Weights of a small mixture-of-experts language model, trained from scratch on English Wikipedia: width 128.
Below are experts of layer 3 (counted from 0) of a mixture-of-experts language model. Rows are named router (the router's row for the expert), gate (a neuron's input weights, with its number), up (a neuron's input weights, with its number) and show model dimensions 0-127. Each number is 128 + 32 x the weight over its row's rms, rounded and kept within 0 to 255.
Before each expert's rows: "gets" lists some tokens that make up at least twice as much of what it gets as of all text. This comes from a sample of Wikipedia text that the model never trained on. Tokens count by the router's weight.

# expert 45
gets: "199", " T", "–", "197", "196", "198"
router [171 171 127 118 108 121 149 105 163 110 120 112 110 118 171 158 184 140 153 151 160 121  78 132 131 136 102 111 155 153 145 149 110 232 118 122 208 165 116  81 142  92 100 123  88 145 164 105 163 112 107 114 135 147 150 115  25 106 112 122 172 139 134 130 115 117 214 132 116  78 107  49 134 127  98 116 132 103 129 139 148 111 173 165  41 125 128 152 140 158 149 152 204  74 102 110 159 146 107 130 133 102 102 116 159 183 156 156 141 122 138 157 171 138 148 125 106 138 109  56 148 152 127 164 169 133 150 131]
gate2 [145 162 137 118 130 100 144  90  73  42 176 152 158 119 137 171 128 104 137 132 136  98 119   7 106  94  85 161 154 177 133 187 147 120 122 137 134  97 160  80 134 129 135  97 116 127 116 148 119 124 119 127 155 123 112 137 105 103 113  93 114 112 182 165  92 108 147  88 166  92 156 110 138 127 156 117 102 140 156 169 147 156 101 131 108 126 150 223  91 100  90 186 129 155 130 127 166 175 120 126 183 108 113 152 104 165 120 139 101 150 128 112 198 142 192 101 134  90 131 188 166 134 105 106  78 185 163 150]
up2 [130 100 124  86 155 124 151 123 102 134 156 157 183 147 126 146 180  97 158 130 141 127 136  74 191 124 121 184 153 143 143 187  80 100 188  62 169  83 117 126 151  99 126 145 193 128  97 124 155 166 125 141 104 174 134 189  88 148  72  59 114 162 169 152  92 167 112 197  76 138 139 120 146  61 185 103 155 115 123 163 106  97 108 135 130 157  94 145 121 175 144 111 178 108 151  76 151 162 177 128  86 110 116 128 129 106 124 169 135 143 151 138 169 182 110 148 140  80 131 166 153 104 119  78 130 138 103 142]
gate3 [156  75 163 154 142 148 150 109 141 133 135 135 117 114 123 158 117  55 153 167 179 175  73  71 149 153 161 118 121 105 100 160 133 176 125  73 155 105 137 106 163 112 163 152 120 127 172 140 136  64 144 172 140 159 172 137 194 144 120  94 186 104 128 149 118 127  99 147 159 164 112 145  66 105  95  97 106 109 143 127 154 111 136 111 105  93 110 186 102 153 110 192 131  79 114 108 140 133 106 123 139 100 144 148 159  48 117  71 154 175  67 169  83 125 136  90 136  64 100 148  99  93 148  87 135 134  71 173]
up3 [123 118 171  83 137 157 165  73 184 166 156  73 150 132 114 148 111 109 134  91 149  95 140 140 101  74 179 116  90 107 165 138 191 162 138 151 123 133  48 103 130 148 172 124 172 169 108 165 100  87 144 176 148 154 114 127 140 117 148 118 113 108  87  77 157 114 133 217 133 135 149 150 172 119  97 108  75 186 125 111 178 103 173 163 111  82 121 198 129 123 127  85 139 132 136 108 136 186 123 100 109 125 168  93 110  94 153  89 126 114 100 116 168 129 165 209 132 124 112 100 110 124 156  81 158  93 160 107]
gate4 [101 115 104 167  67 169 172  51 121 147 218 183 127 122 130 119 113 157 128 115 140  90 101 170 139 195 110 117 131 126 140 113 155 113 174 105 122 126 106 164  81 108 130 134  48 161 112 136 152  64  93 126 107 141  97 109  71 103  95  91 186  93 164 116  83 132 125  76 175 113 128 155 127 127  90  86 102 162 143 133  95 120 126 126 126  97 168 167 111 120 104 150  92 124 111 136 112 142 136  99 122 150  76 159 202 124 130 143  65 140 146 109 137 144 124 134 110 109 123 180 132  68 186 129 132  98 112  46]
up4 [118  93 109 159 169 143 166 190 154  96 152  89 128 129  78 116 144 135 134 129  93 113 122  74  62 141 135 109 148 158 139 102 147 107 113 114 147 106 105 120 140 124 177 136 110  74 136  94 114 142 103 131 115  55 106  92 165  81 155 108 128 100  90  58 173 145 106 115 124 141 180 153 134 136 142 124  50  64 181 102 125 156 146 108  96 155  45 164 178 126 136 120  79 141 119 106 150 122 119 143 179 150  90 127 176 164 132 124 180  88 169 163  97 138 153 179 141  94 126 219 155 107 111 118 164 109 134  79]
gate5 [135 146 100 147 137 154 160 112 127 150 185 118  69 124 107 120  79 102 139 123 136 112 137 158 156 183 145 124 101  92 130 111 133 112  74  99 161 160 167 160 134 126  73 195 147 109 137  82 129  68 159 105 169 128 103 126 139  89 136  52 108 133 167 138 119 143  67 141 173  61  89 138 117 193 158 102 140 154 143 127 172 147 128 124  79 100 108 126 119 163 147 143 139 173 137 115  89 140 113  51 136  84 141 162  88 116 181 122 140  96 165 101 163 175  99 140  42 117 126 151 131 167  59 124 148 188 161 114]
up5 [154 126  96 162 162 178 122  81 203 130 176 187 122 131 100 115 149 161 196 114 117 121 101 123 145  60  52 134 110 131 121 100 125 136 134 136 105 132 131  86 101 129 130 138 121 125  93 119  76 122 154 110 138  57  90 100  86 157 180 131  82 133  54 148 168 128 161 143  92 147 153 129 140 103 124 106 138  90  74 121 146 165 146 143  74 120 170 101 121 191 113 157 104 151 134 162 140  75 132  43 140 110 138  97 125 119  98 145 146 186 123  91 117 209 124 130 173 145 131 112 130 134 149 105  68 149 110  72]

# expert 2
gets: "|", "\n", ".\n\n", " |\n", "\n\n", "-"
router [121 132  72 131 112  96 173 158 169 119 175 161 117 100 177 166  64 131 136 127 154  86 107 154 113 118 107  93  95 117 177 148 162 119 136 138 108 128  90 105 157 136 155 171  90 115 133 129 165 104 135 129 148  74 178 123 126 127 119 112 132 161 170 142 126 121 114 115 139 113 139 136 140 157  69 137 113 121 142  69 139 199 142 102 143  45 165 126  80 105 134 132  86 181  85 117 136 146 102  61 114  73 115 133 134 164 138 123 124 198 106 140  88 147 123 181 114  98 123 201  62  12 122 156 119 113 145 146]
gate2 [138 138 118  84 122 109 128  96 133 117 143  30 106 102 175 148  95 123 135  96 116 181  97  95 119  96 126 146 127 140 116 126  99 107 125  89 167 123 130 171 149  66 121 109 106 117 124  81 151 119 151  77 138 110 170  86 116 105 148 163 188  59 107 134 116 103 107 158 121 107  77 121 204 173 126  81 161 162 148 156  93 136 143 127 119 154 195 122 157  92 160  97 123 128 131 128 109 124 150  98 113 124 117 172 170 143  77 110 120 183  90  83  55 134  56 112 102 209 117  91  83 163 157 125 135 182 144 117]
up2 [113 115 130 141 161 135  95 166  92  80 157 113 183  94 142 146 157 159 105 129 156 111 106 140 136 103 143 126  84 170  95  50  98 136 119 121 101 133 137 130 176  35  98 139 169 111  92 122 112  85 193 159 176 163 106 122 109  79 172 171 222  95 129 119 154 126 108 142 179  98 100 126 139 109 123 151  93 137 165 153 147  65 114 163 141 121 160 132 106 139 128 125 146 175 125 156  91  85 153 100  96  97 122 146 155 154 129  97 116 144  91 136 171 124  76  89 155 235 115  97 111 112  98 156 158 167 105 134]
gate3 [126 138 133 103 140  97 145 117  97  88 132 115 173 120  80 166 202 152 139 126 107 134 103 101 134 173 129 106 126 153  64 172 102 157  48 102 119 160 139 121 109 113 124  88 108  83 155  80 119  89 169 131 116 153 136  69 127 149 149 106 142 125 131 129 147 130 157 166 123 121  96 148 147 119 142 165  80 127 124  74 152  78  94  69 124 110  71 213  86 108 127 132 134 182 166 161  95 168 130 122 137 170 118  88 107 119 123 149 108 136 152 128 174 111  88  19 155 145 161 159 122 219  98 140 112 164 146 130]
up3 [151 145 112 142  90 114 113 107  81 146 134  91 110 122 140 132 255 153 123 179 128 138 183 110 134 169  78 101 130 132 148 128 161 101 142 122 139 128 109 138 145 159 124  94 126  94 137 156 158 105 155 135  98 153 124 115 132 177 169 143 164 119  70  65 152 166 125 106 128  64  77 135 152 119 120 175  68 168 113 120  86 126  88  93 102 166 146 153 128 112 138 125 135 176 165 111 122  77 147 130 141 135 180 139 110 130 129 165  74 137 109  92 157 151  70  31 141 156 154  90 118 170 105 131 110 152 133 128]
gate4 [143 125 122 105 101 139 127 112  76 108  60 194 121 128 158 107 126 126  47 114 134 123 180   9 160  92  91 109 133 123 134 146 135 190 187 137 129 132 162 105 123 138  59 111 127  94  83  69 115 189 119 153 165 198 155 110  72 122 122 140 120 140 106 114 182 130 109 108 141 148  98 132 168 135 142 174 120 126 119 127 108 116 103 142 166  94  81 179 140 167 113 112 134  84 148 144 130 138 155 178 143 136 111 189 104 186 168 129 101 142 107  94 157 116 156 115 168  87 125 147 100 193 126 131  98 120 146 114]
up4 [ 83 120 141  69 140 123 163 154 147 149 145 115 139 161 126 121 159 108  85 141 118 122  81  78 133  91 132 143 140 103 104 180 150 209 177 149 136 111 139 153 142 160  77 165 137 102  85  86 110 165 132 131 114 174 130 171 134 114 137 182 118  41 121 127 141 161 165 111 158 143 154 115 185 160 126 104 189  91 160 124 149  84 142 136  82 150  80 155 106 150 131 129 113 126 106 172 146 182  84 127 160 130 114 108 118 137 137 107 118 110 140 171 181 191 195 121 165 101  78 176  64 129  60 151 147  81 105  96]
gate5 [129 144 143 141  98 185 102 197 143 114 132 143 112 120  75  74 110 175 106 150 155  85 135  90 154 117  85 147 151 106 162 152 150 147 110 137  87 131 121 198 162 136 126 129  99 105 189 164 145  78 107 140 122 157  70 140 157 183 158 147 144 119 120 152 137  97 117 197 153 142 135 128  76  97 181 136 156 141 164 184 101 104  77 154 127 210 141 142  96 139 122 134 129  96 153 177 107 143  92  88 160 157  81  93 150 145 126 121  99  93 195 128 115  87 173  91 137  84  64 111 139 161  73 154 116  80 119 108]
up5 [119 146 171 123 157 200 105 212 180 149 139 199 108 157  99 116 119 111 141 153  85 120  91 184 129  96 156  78 173 103 108 108 139 104 163 103 137 161 168 146 121 136 102 133 173 116 127 136 132 135 112  88 165 144 103 134 129  96 134 125 121 145 108 166 200 126 127  93 107 210  68 133  90 124  95  96 115 145  89 197 110 132 155 144 129 131 121  89 146  76 151 129 163 132 107 222 117  82  95 130 154 103 156 177 167 124 134  87  96 100  99 101  96  89 119 112 121 133  96 139 114 149 160  89 165  57 108 109]

# expert 17
gets: " of", "at", " p", "f", "est", "b"
router [174 161 130 134  93 136 156 110 162 116 124 145  95 111 153 172 189 146 157 147 147 122 113 138 121 126 105 116 161 145 139 140  93 219 144 124 197 174 115 109 139 109  72 123  83 144 169 107 159  95 100 105 139 129 141  97  42  96  99 121 169 127 131 158 104 126 214 126 119  86 102  39 139 136 103  99 119 102 122 133 145  90 180 173  53 111 151 162 158 160 154 161 192  74 145 107 153 134 120 128 132 101  86 121 168 194 150 166 125 126 113 169 139 135 144 108 106 166 111  75 132 146 118 167 164 137 156 105]
gate2 [133 169  73  82 109 154 177 165  69 114 124 155  81 123 105 136 125 138 116  83  91 107 111 182 113  89 156 106 163 131 154 145 101 122  92  82 116 158 100 118 137 162 115 144 126 136 224 143 128  79 107 154 175 105 144 130 161  94 180 118 153 103 115 138 154 125  98 107  86 105 120 101 154 145 133 167  81 114 155 148  65 125 167 108 177 105 190 122 152 187 158 117 157 134 166 103 173 152 206  85 126  88 153 140 172 101 150 112 117  78 172 100 143 180 160 123 121  95 105  89 117 172 160 141 150  84  79 105]
up2 [135  93 115 117  90 101 140 149  70 120 100 186 138  78 188 173 117 118 134 140 155 148  99 127  87 171 114 109 102 112  74 131 122  71 130  87 184  93 108 185 126 110 170  76 127 104 118 119 125 100 113 145  84  81  95 143 127 137 130  99 108 125 156 136  85 189 138 169 154 159 143 137 168 135 121 149 134 111  92 126 120 199  98  37  71 121 127  83 140  67 142 162 148 175 137 147 128  70 102  96 113 142 185 115 138 128 130 158 185 165 141 116 176 105  94 151  87 160 133  90 140  92 114 152  89  84 171  95]
gate3 [148 130 121 124  68 117 116 181 137  49 177 153 146 110 152 151 110 100 159 166 111 152 180 126 174 160 127 132 113 109  54 122 117 172 151 177 175 150 150 119 155 120 109 221 114 144 117 134 104  99  61 140 188 152 131 139 159 158 111 112 120 130 140 149  98 150  76  81 117 133 165  77 160 145 151  80  61 141  63  99 104 138 130  71  69  90 144 185 178 153 160 148 129 144 107 149 166 126 157 118 139 109 160  91 135 177 146 161 148  91 142 152  71 150 157 134 134 118 112 114  77 140 126 158 124 124 112 162]
up3 [ 98 114  99  99 137 164 157 207 142 141 141 150 124 144 109 167 191 164 147 115 124 203 123 132 157 103 147 105 140 118 140 156 143  92 102 187  65 106 124 129 214 110 124 163 160 117 111  75  90 141 102 141 149 115  81 113 118 164  88  43 105 166 112 135 123 178 124  99  76 114 166 163 169  76 152 141  57 156 121 115 114 156 119 121 135 115 167 184  65 146 136 166 168 126 111 157 112 182 164 104  75 133 132  71  85 157 106 137 122 114 147 101 107 172 152 108 161  90 156 110  97 149 140 112 142 122 121 154]
gate4 [ 88 174 140 176 104 134 152 113 158 119 181 182  96 119  42  50  63 135 129  97  92 143 107 124 124 152 149 140 134 195  85 110 154 113 129  98 100 137 157 125 128 127 117 120 137 145  67 131 110 135 142 104 179  93 104 147 128 158 107  77 125 196 181 102 148 106 113 129 138  92  65 119 168 157 125 127 108 135 130  56  78 137 162 105  75 103 163 137 120 194 148 133 110 117  96 144 163 130  91 111 165 180  98  95 141 104 126 127 114 148 101 116 146 199 155 116 160 177  70 149 159  92 137 147 155  90 170 122]
up4 [ 82 114 108  95  92 134 130 154 203 133 153 130 153 147 180 107 128 128 104  90 182 149 120 124 118 138 160 137  88 152 139 163 106 176 163 113 126 152 146 213 149 156 120 139 119 178 115 151 138 128 100 152 120 142 119 128 141 130 141 113 108 124 197 100 122 139 138 110 106  77  78 116 151 172 175  90 173 114  87  98 117 117 122 163 101 106 143 166 158 141  78 129 129  61 104 167 103 126 107  85 148 142 160  83 182  32 116  68  77  74 132 124 160 144 160 142 199 181 110 126 115 104 174 159 151 140  77 170]
gate5 [117 171 129 128 160 138 170 111  91  97 115  80 113 159 133 118 136 161 197 154 194 123 105 125 121  79 129 106 128 105 139 178 135 129  97  88  82 149 180 141 122  97 104 152 135 128 153  96  82 106 155 113 118 172 124 124 138 150 130  98 124 118 158 133 156  77 137 140  95 135  97 146 160 130 195  69  68 117 141 101 138 110 117 114 167 143 129 162 122 157 120 140 168 177 124 173 142 165 133 120 176 138 133 176 223  62 103 152 116 193  70 103 179 167 161 160 183 127  87 182 142 182 154  82 117 129 100 170]
up5 [167 134 137 118 109 183  77 124 147 168 128 165  97 120 134 193 147 157 120 102 130  46 165 110 154 142 112 172 149 135 116  86 156 158 142 126  97 116 119  98 221 152 176 149  99 134 134 149 147  99 154 135 120 160 101 112 117 130 117 175 167 147  76 115 160 113 101 111 110 110 220 150 155 124 147 111 107 125 153 118 110 114 114  89 201  95  54 118 103 101 101 135  92 116 164 155 139 102 133 116 140 149 114 145 145  79 125 113 157 117 136 134 124 104 149 107  87 141  99  99 137 155  16 150  68 109 203  91]

# expert 26
gets: " in", " ", " the", " (", " \"", " G"
router [162 159 150 133  94 118 152 119 164 108 139 117 103 120 167 155 193 139 145 155 156 121  79 132 133 121 102 121 123 155 150 147 101 205 114 120 216 161 117 108 151 100  97 127  73 162 158  90 163 109 108 108 137 125 131 101  51 100 102 129 162 126 124 145  98 131 204 118 124  75 103  41 138 119  95 100 124 105 148 128 147  96 184 173  37 117 110 163 146 151 148 169 206  57 170 112 154 130 110 136 131 117 114 127 172 197 139 173 130 117 125 174 132 154 146 127 117 144 124  85 126 147 147 182 135 124 146 107]
gate2 [102 157  85 103 203 115 139 166 135  86 188 149 118 124 139 152 173  86 154 145  93 135 168 153 159 195 106 126  95 119 102 111 127 175 172 117 101  99 113 212 110 124 141 139 130 123 151  66 126 116 131 104 136  52 123 165 156  71 141  81  76 124 152 137 179 132 102 154 145 110 110  79 181 124 136 165  50 146 142 152  98 144  81 122 128 110  46  99  88 165 143 112 120 122 121 175 123 136 124  90 187 134 112 145 117 160 176 112 129 161 105 198 101 144 155  92 129 133 141 121 104 164 112 127 101 161  90 148]
up2 [122 186 104 148 151 128 132 133 175 133  94 183  64 136 102 112 114 132 108 148  86 169 131  99  49  98 140 113 166 146 167 123  90 163 213 117 110  57  78  95 105 127  95 121 119 111 108 202 122 184 139 169 144  65 174 153 132 159 157  81 144 138 148 165 119 175 169 128 108 107 114 136 113 137  77  78  98 140 148 159 136 141 127 122 119  95 135 165  98 145 114 137  74 152  86 176  91 143  82  98 110 134 115 212 125 123 140 135 158 119 131 111 162  62 151 130  93 101 129 105  76 134 185 128 136 140 107 140]
gate3 [ 91 112 116  73 129  81 150  73  69 134 136 121 144 108 142  60 103  47 191 123 123 114 122 200 101 126 130 105 111 149 135 131  83  96 148 146 167  83 125 104 102 134 193 130  92 135 159 156 195 159 152 135 145 168 110 152 136 148 151  61 148  79 140 130 115  83 121 112 135 114 156  93 124 154  87 185 113 148  85 116 115 172  97 152 182 144 147 136  82 114  80 115 137  91 176 102 169 147 121 152 120 140 117 148 185 123 107  92 144  74 124 150 174 166 131 161 119 107  81 119 179 123 165 132  85 132 184 172]
up3 [ 69  75 149 186 126 135 158  72 185 155  88 155 150 107  97 148 119 167  91 158 134 105 116 105 176 153 121 117 151 117  94 118 158 128 160 158 134  76 126 105 111 158 178  96 148 199 102 111 134  33 114  78 106  75 155 172 151 187 131  89 130 123 110 118 139 144 169 119 160 173  85 119 128 190 153 109 141 146 134  97 137  81 119 133 177  76 114  91 156 123 122 196 125 110 153 104 140 112  92  96 112 172 124  85 137 105 115 119 201 120  87 158  86 166 113  99 122 170 113 130 128  88 158 111 158  92 134 159]
gate4 [157 127 173 142 107 112 149  76 162 115  79 226 119 126  81 156 102 107 175 145 149  79 187 175  89  60 111 153  99 136  91 140 167 169  74 138 111 137  53 106 131 103 131  87  87 115 141 139 123 113  84  71 113  73 172  98 116 129 133 133 148 134 159 102 141 143 123 108 155 151 123  93 112 129  94 123 140 122 115 190 113 104 142 138 139  70 132 104 124 126 147 139 109 108 137  90 140 144 106 153 171 145 178 219 133 166 171 147 123 143 168 129 116 102 138  81  62 153 109 129 119 152 116 182 124 131 138 206]
up4 [ 90 165 106  97 140 101 124  81 153 145 175 105  63 143 173 101  93 109 144 122 185 123  96  94 133 120 147 171 199 143 172  84 141 112 120 122 137 156 106 171 120 133 143 124 163 201 141 108 117 169  92 131 128 109  87 132  76 185 118 179 143 113 112 122 138  95 124 175 164 128 125  96 143 106 126 105  62  77  81 147 150 165 177 156  93 135 168 160 143 111 118 101 129 136 128 162 119 116  63 126 104 106 135  99 111 111 165 105 145  85 108 153  64 118 106 158 183  67 139 112 134 127 181  36 130  97 103  74]
gate5 [107  47 178  91  82  99 158 140 134  81 113 116  91 133 111  88  77 180 144 120 142  96 109 121  75 138 139  87  76 150 127 133  91 117 179 159 139  52 126 123 115 133 114 103 154 199 181  76 133 171  93 149 194  72 178 102 162 127 137 160 101 137 158 102  87 148 131 165 134 122 113 136 177  95 134 147 103  96 158 129  99 172 135 141 203 136  93 173 154 114 145 185 107 155 117 146 100 121  95 148 157 138 137 146 128 177 132  81 124 155 150 108 130 112 130 187 137  99  99 127 168 114 134 180 129 179 129  84]
up5 [134 119  78 148 102 120 122 100 129 129  94 172 142 161 154  59  53 105 140 132 128 114 187 106 127  67  99 144  95 131 153  50 139 137 185 118  77  95 174 140 175  79 194 190  92 110 121 132 139 122 119 142 125 113 135 100 102  99  75 178 168 138 113 160 110  74 118 160 112 185 122 121 125 136 120 106 119 177 110 100 137  91 102 153 179  64  99 121 102 162 138 130 102 124 109 124 129 132 174 153 157 129 122 138 119  98 187 146 136 125  91  68 103 107 167 177  98 148  99 146 140 188 150 129 155 154 121  50]

# expert 34
gets: "2", " W", "un", "et", "at", "8"
router [184 147 130 130  99 135 158 121 152 116 135 140  87 117 161 185 204 141 162 152 148 118 111 143 132 141  93 113 179 160 132 132 111 212 139 115 179 154 112  69 137  99  63 127  96 143 158 107 165 102 105 104 143 128 137 110  43 105 101 118 166 149 150 161 108 124 220 120 130  69 109  55 133 149 104 110 118  97 128 126 147 106 176 166  35 128 120 160 140 163 153 155 192  92 156 113 160 159 122 112 133  99  84 127 151 195 144 159 137 132 107 153 124 138 153 123 109 138 112  82 118 159 146 175 174 142 150 128]
gate1 [127 122 130 173 146 144 168 127 181 111 149 132 131 105 119 182 175 130 157 115 132  96 163 147  55 132 175  95 156 122  90 131 186 139  84 126 166 115 117  84 161 151 162  89 170 171 161 103 171 101 102 170 124 153  91  59 124 111 178 141  72 162 148  83 137 152 150 172 140 150 166 161 100 189  99 161 108 157  97 115 119 124 161 167 123 138  88 126 103 179 119 151  91  99 160 119 211 136 103 125 153 137 121 164 146 128 124 159 105  57 125 152  95 157  78 113  75  76 128 132 107 143 155 122  83 110  59 124]
up1 [123 162 163 126  97 148 135  94 115 185 134 178 168 122 133  41 164  96 113 110 132 140 136 136 104 159 104 141 136 124 204 109 146 130 133 134 104  46  91 196  53 145 141 106  85 111  90 136 142 138 144 120  97  89 115  86  94 142 135 122 153 100 122 149 144 117 181 131 130 119  98 103 183 152 114  58 137 176 124 198 134 115 130 125 137 150 116  88 172 141 146 123  79 115 169 117 100 151  77 139 137 100 118 139 154  84 132 147 114 150 214 142 123 147 173 135 103 135 174 120 178 104 152 102 174 106  58  68]
gate2 [159 115 183 123 116  93 130 144 164 112 149 161 119  51 143 115 152 159 169 129 159  59 149 117 186 105  99 149 139  97 103 143 140 129 137 100 131 141 124 117  89 144  78 125 119 126  92 134 156 127  39  89 163 132  75 195 137 157 149  93 183 199 143 159  87  97 161 100 121 117 145 145 148 157 123 166  95 107 114 181 165 146 138 143  77 120 123 141 143 169  75 118  90 171 131 123  90  86 109 102 134 123  83 203 189 109 131 128 127 134 145 178 102 114 183 162 119 124  63 129  96 153 161 152 104 122  98 183]
up2 [ 73 133 155 164  97 138 129 170  94 123  89  86 133 170  39 144 159  88 151  79  92  98 112  71 153 107 142  85 110 116 132 178 138 139 110 151 178  97 125 150 158 178 141 183 126 163 137 158 164  91  56  92 121 171 189 147 142 104 116 111 147 144 171  41  99 102 130 163 184  74 144 123 119 172 100 143  99 147 143 137 113 140 129 108 141 127 156 114 136 145  90 114 146 138 160 118 133  90  98 118 196 120 130 150 137 168  94 103  93  82 141 141 106  45 107 122 151 165 161 104  87  99 146  96 130  91 163 131]
gate3 [150 165 150 140  42  42 168 149 124 189 193  27 154 147 142 224 123 116 132 169 138 165 125  98 119 168  86 133 151 171 157 100 163  80 136 146 128 137 127 129 180 154 139 151 125 131 109 161 105  89  93  66 169 139 201 158 122 143 125 126 184 180 100 153 119 177 114  92 169 116 153 130 181 161 108 133  97 146 159 174 110 112 138 119  75 113 122 155 123 123 126 120 167 134 134 121 144 104 107 134 171 107  74 128 131 113 121 155 174 117 122 153 118 143 112 178 147 135 137 116 118 178 100 140 124 135 129 145]
up3 [132 151 211  87 155 128 143 130 200  96  97 164 145 153 145 159 148 125  85 113 118 108 147 105 105  95 168 115 141  77 120 212 155 104 174 155  78 151 140 126 116 127 100 160 110 132 151 146 130 188 133 153 133 145  86  96  65 132 139 141 132 141 149 132 131 107 132 130 139 115 103 158 186 138  98 104 156  87 110 168 154  73 127 143 143 143 104 159 255  83 113 177 160 145  95  84 151 161  85 160 128 130 136  91 119 113 109 145 195 143 122 117 100 143 157 152 116 108 147 179 157 138  63 155 151  88 136 133]
gate4 [134 143 131 143 128 121 144 159 104 170 137 113 168 164 138 140  79 117 139 174 106 139 129 185 109 137 118  74 162 128 124  89 153 128 131 109 101 138 114 165 154 145 143 120  78 186 144 102 160  96 118 171 175 110 103 127 152  85  82 171 184 160 103 128 141  86 107  92 138 133 201 150 154  86 143  89 145 130 118 136 130 116 147 167 226  94 114 100 109 150 165 144 107 169  87 138 148 154  58 119  51 135 116  73 131 115 134 160 102 106 157 172  47 144 148  67  94 124 123 141 131  33  90 132 114 143 124 156]
up4 [134 108 123 164  58 134 100 135  81 127 184 149 110 120 105 103 135 137 122 135 134 139 121  19  94 132 144 112 166 138 169 142 144 122 126 145 125 108 157 146 197 176 126 195 113 103 143 171 143  74 140 150  98 177 110 145 134 112 140 140  75 100 164 167 116 113  88 119 160 150 134 126  81 184 181 111  83 151 151 138  77 167  80 158 147 157 133 128 120 106 168 152 121 167 117 131 115 146 118  86 214 103  77 146 126 168 119 146 162 184 132 122  93 105 176 108 112 126 145 134 172  97 176 149  88 191  82 165]

# expert 4
gets: ".\n\n", " D", ",", "==", "ur", " Al"
router [171 168 118 145  96 110 149 119 156 124 124 137  96 113 159 166 171 141 151 142 156 125  75 124 125 137 105 106 156 157 143 141  92 206 155 136 210 168 113 125 134  91  88 125  85 157 158  93 161 121  96 103 141 121 130  96  31 108 107 114 167 153 150 130 107 116 214 138 125  73 112  62 148 142  96  96 112 108 142 122 153  99 177 178  46 118 163 161 122 162 143 163 192  81 137 123 158 155 109 120 139 107 108 132 161 191 152 168 136 130  96 158 142 152 142 107 112 128 108  38 130 138 134 166 163 118 141 116]
gate3 [180 114 131 144 139 152 153 107 145  86  85 110 113  76 125  98  95 155 209 140 152  83  72 103 122 127 120 138 157  95 158 145  51  94 129 142  91 106 190 102 111  77 132  77 103 135 175 100 116 147 117 126 136 133  88 121 106  89 138 115 119 152 158  97 136 184 156 107  72 115 167 141 161 149 150  91 114 148  75 150 133 193 145 117 148 126 123 171 126 131 140 138 164 131 151 122 167 134  58  69 167 107 157 111 157  76 164 100 106 147 157 143  71 168 152 142 152  91 128 132  65 194 140 171 114 173 175  96]
up3 [116 115 143 178 107 103 121 136 181 145 138 130 122 121 117 153 125  95 105 100  87  71 122 127 133 157  97 128 163  98  71 146 113 128  82 128 144 134 107  87  80 104 155 130 105 142 144 131 117 217 141 129  87 130  63 144 141  57 131 113 190 129  81 143  87 127 128 122 100 125 145 149 113 158 164  56 101  82 100 203 125  93 174 207 112 154 128 114 136  99 134 135 213 123 159 135  81 133 117 116 121 142 146 157 106 171  94 108 127 115 179 100  55 216 124 127 106 171 154 149 136 152 152 122  97  85 117 142]
gate4 [130 119 113 155  93 141 159 127  53 109 109 135  91 102 118 121 107  47 167 104 151 179 175 146 102 161  71 136 187 152  75 138 124  86 146 114 156 111 123 144 164 121  99 119 134 144 171 200 134 114 151 104 114 151 131  92 135  73 126  80  85 106 103 184 175 154 163 103 129 116 121 143 114 248 148 112 122 135 156 150 142  85 143 125 153 113 115 134  97 132 138 110 115 138 138 154 168 170 185  49 147 124 135 143 115 141 124 160  82  98 137 139 119 148 123 131  70  76  73 150 105 112 176  97 165 177 146 115]
up4 [141 154 143  74 134 144 156  91 106 163 142 149 132 169 124 113  67 161  78 128 181  96 147 116  64  87 126 147 138 112 130 111 132 102 108 193 168  97  99 182 151  82 163 144 121 149  76  95  56 108 106  79 183 145 153 144 135 148 127 149 149 101 150 112 110  58 112 102 152 143  84 169 153 107 100 113 154  92 168 146 103 135 174 161 113 119 151 131 139 156 125 190 154 142 119 137 131 100  67 161 209 106 154 149  89 124 148 103 149 152 143 168  91 117  48 214 149 125 130 173 122  94 113 143 100 117 127 138]
gate5 [126 143 159  92 147 118 137 143 123 106 154  91 151 146 178  84 147 106 143 124  91  66 154 173 150 117  96 136  55 179 169 130 101 105 123 129 156 151  77 127 125  96 151 113 130 164 156  65 183 116 133 100 151  91 180 104 167 104  93 152 148  80  62  64 118 103 134 140 189 104  76  89  81 157 125 124 143 106 146 129  96 192 135  88  68 151 136  96 160 142 102 188 152 111 178 188 162 114 118 155 131 128 152 152 127 129 211 120 133 110  77 154 115 104 109 110 170  85 105 127 112 134 149 152 165 145 166 147]
up5 [183 142  89 138 159 140 144 137  88 190 169 102  83 101 141  91 141 122 106 124  84 113  95 192 103 130 177 145 184 125 154 107 190 144 148  88 139 127 142 146  97 133  79 149  86 148 126 142  87  86 160  96 106 189 142 126 130 111 104 147 104 146  73 101 146 157 124 127 120 111  62 135 159 132 113  91  83 130 131  86 108 150  91 154 129 169 166 125  88 142 109  66  86 156  46 130 110 163 146 134 219 145 163  99 125 111 172 131 130 122 131 111  97  88 146 210  97 125  67 113 128 136 116 161  96 119  81 152]
gate6 [ 92 117 104 127 110 173 205 123 123 132 161 156 117  93 119  87 143 157 134  78 149 109 121 120 179 142  99  48  82 114 133 128 151 167 127  93 123 121 174 172 124  97 127 182 111  99 127  31 139  35  78 145 141 139 109 127 143  93 102 137 115 139 148 159 125 137  95 139  97  89 147 100 169 124 106 152  93 166 133  97  95 141 180  96  65  83 132  98 123 196 121 134 173  87 111  84  96 132 101 127 137 132 146 114 111 141 132  71 152 134  93 158 120 113 140  93  81 104 169 125 172 117  69 127 118  54 158 128]
up6 [148 101 102 173 133  88 149 124 109 142 125  86 159 162 151 163 141 103 130 170 117  87 163 114 114 144 123 125 199 131  95 176  52  80 111 138  85 144 217 118 163 177 144 123 173 111 178 133 118 162 118 166 124  91  31 158  82 113 123 103 149  82 117 127 125 161 154 122 159 181  95 181  98 148 117  92  92  98 121  82 143 122 132 145  71  80 153 133 100 125 154 127 137 112 106 142 126  97  64 101 106 103 174 123 102 158  92 106 135 148 119 159  88 127  95 115 192  84 133 148 145 130 141  98 201 103 146 132]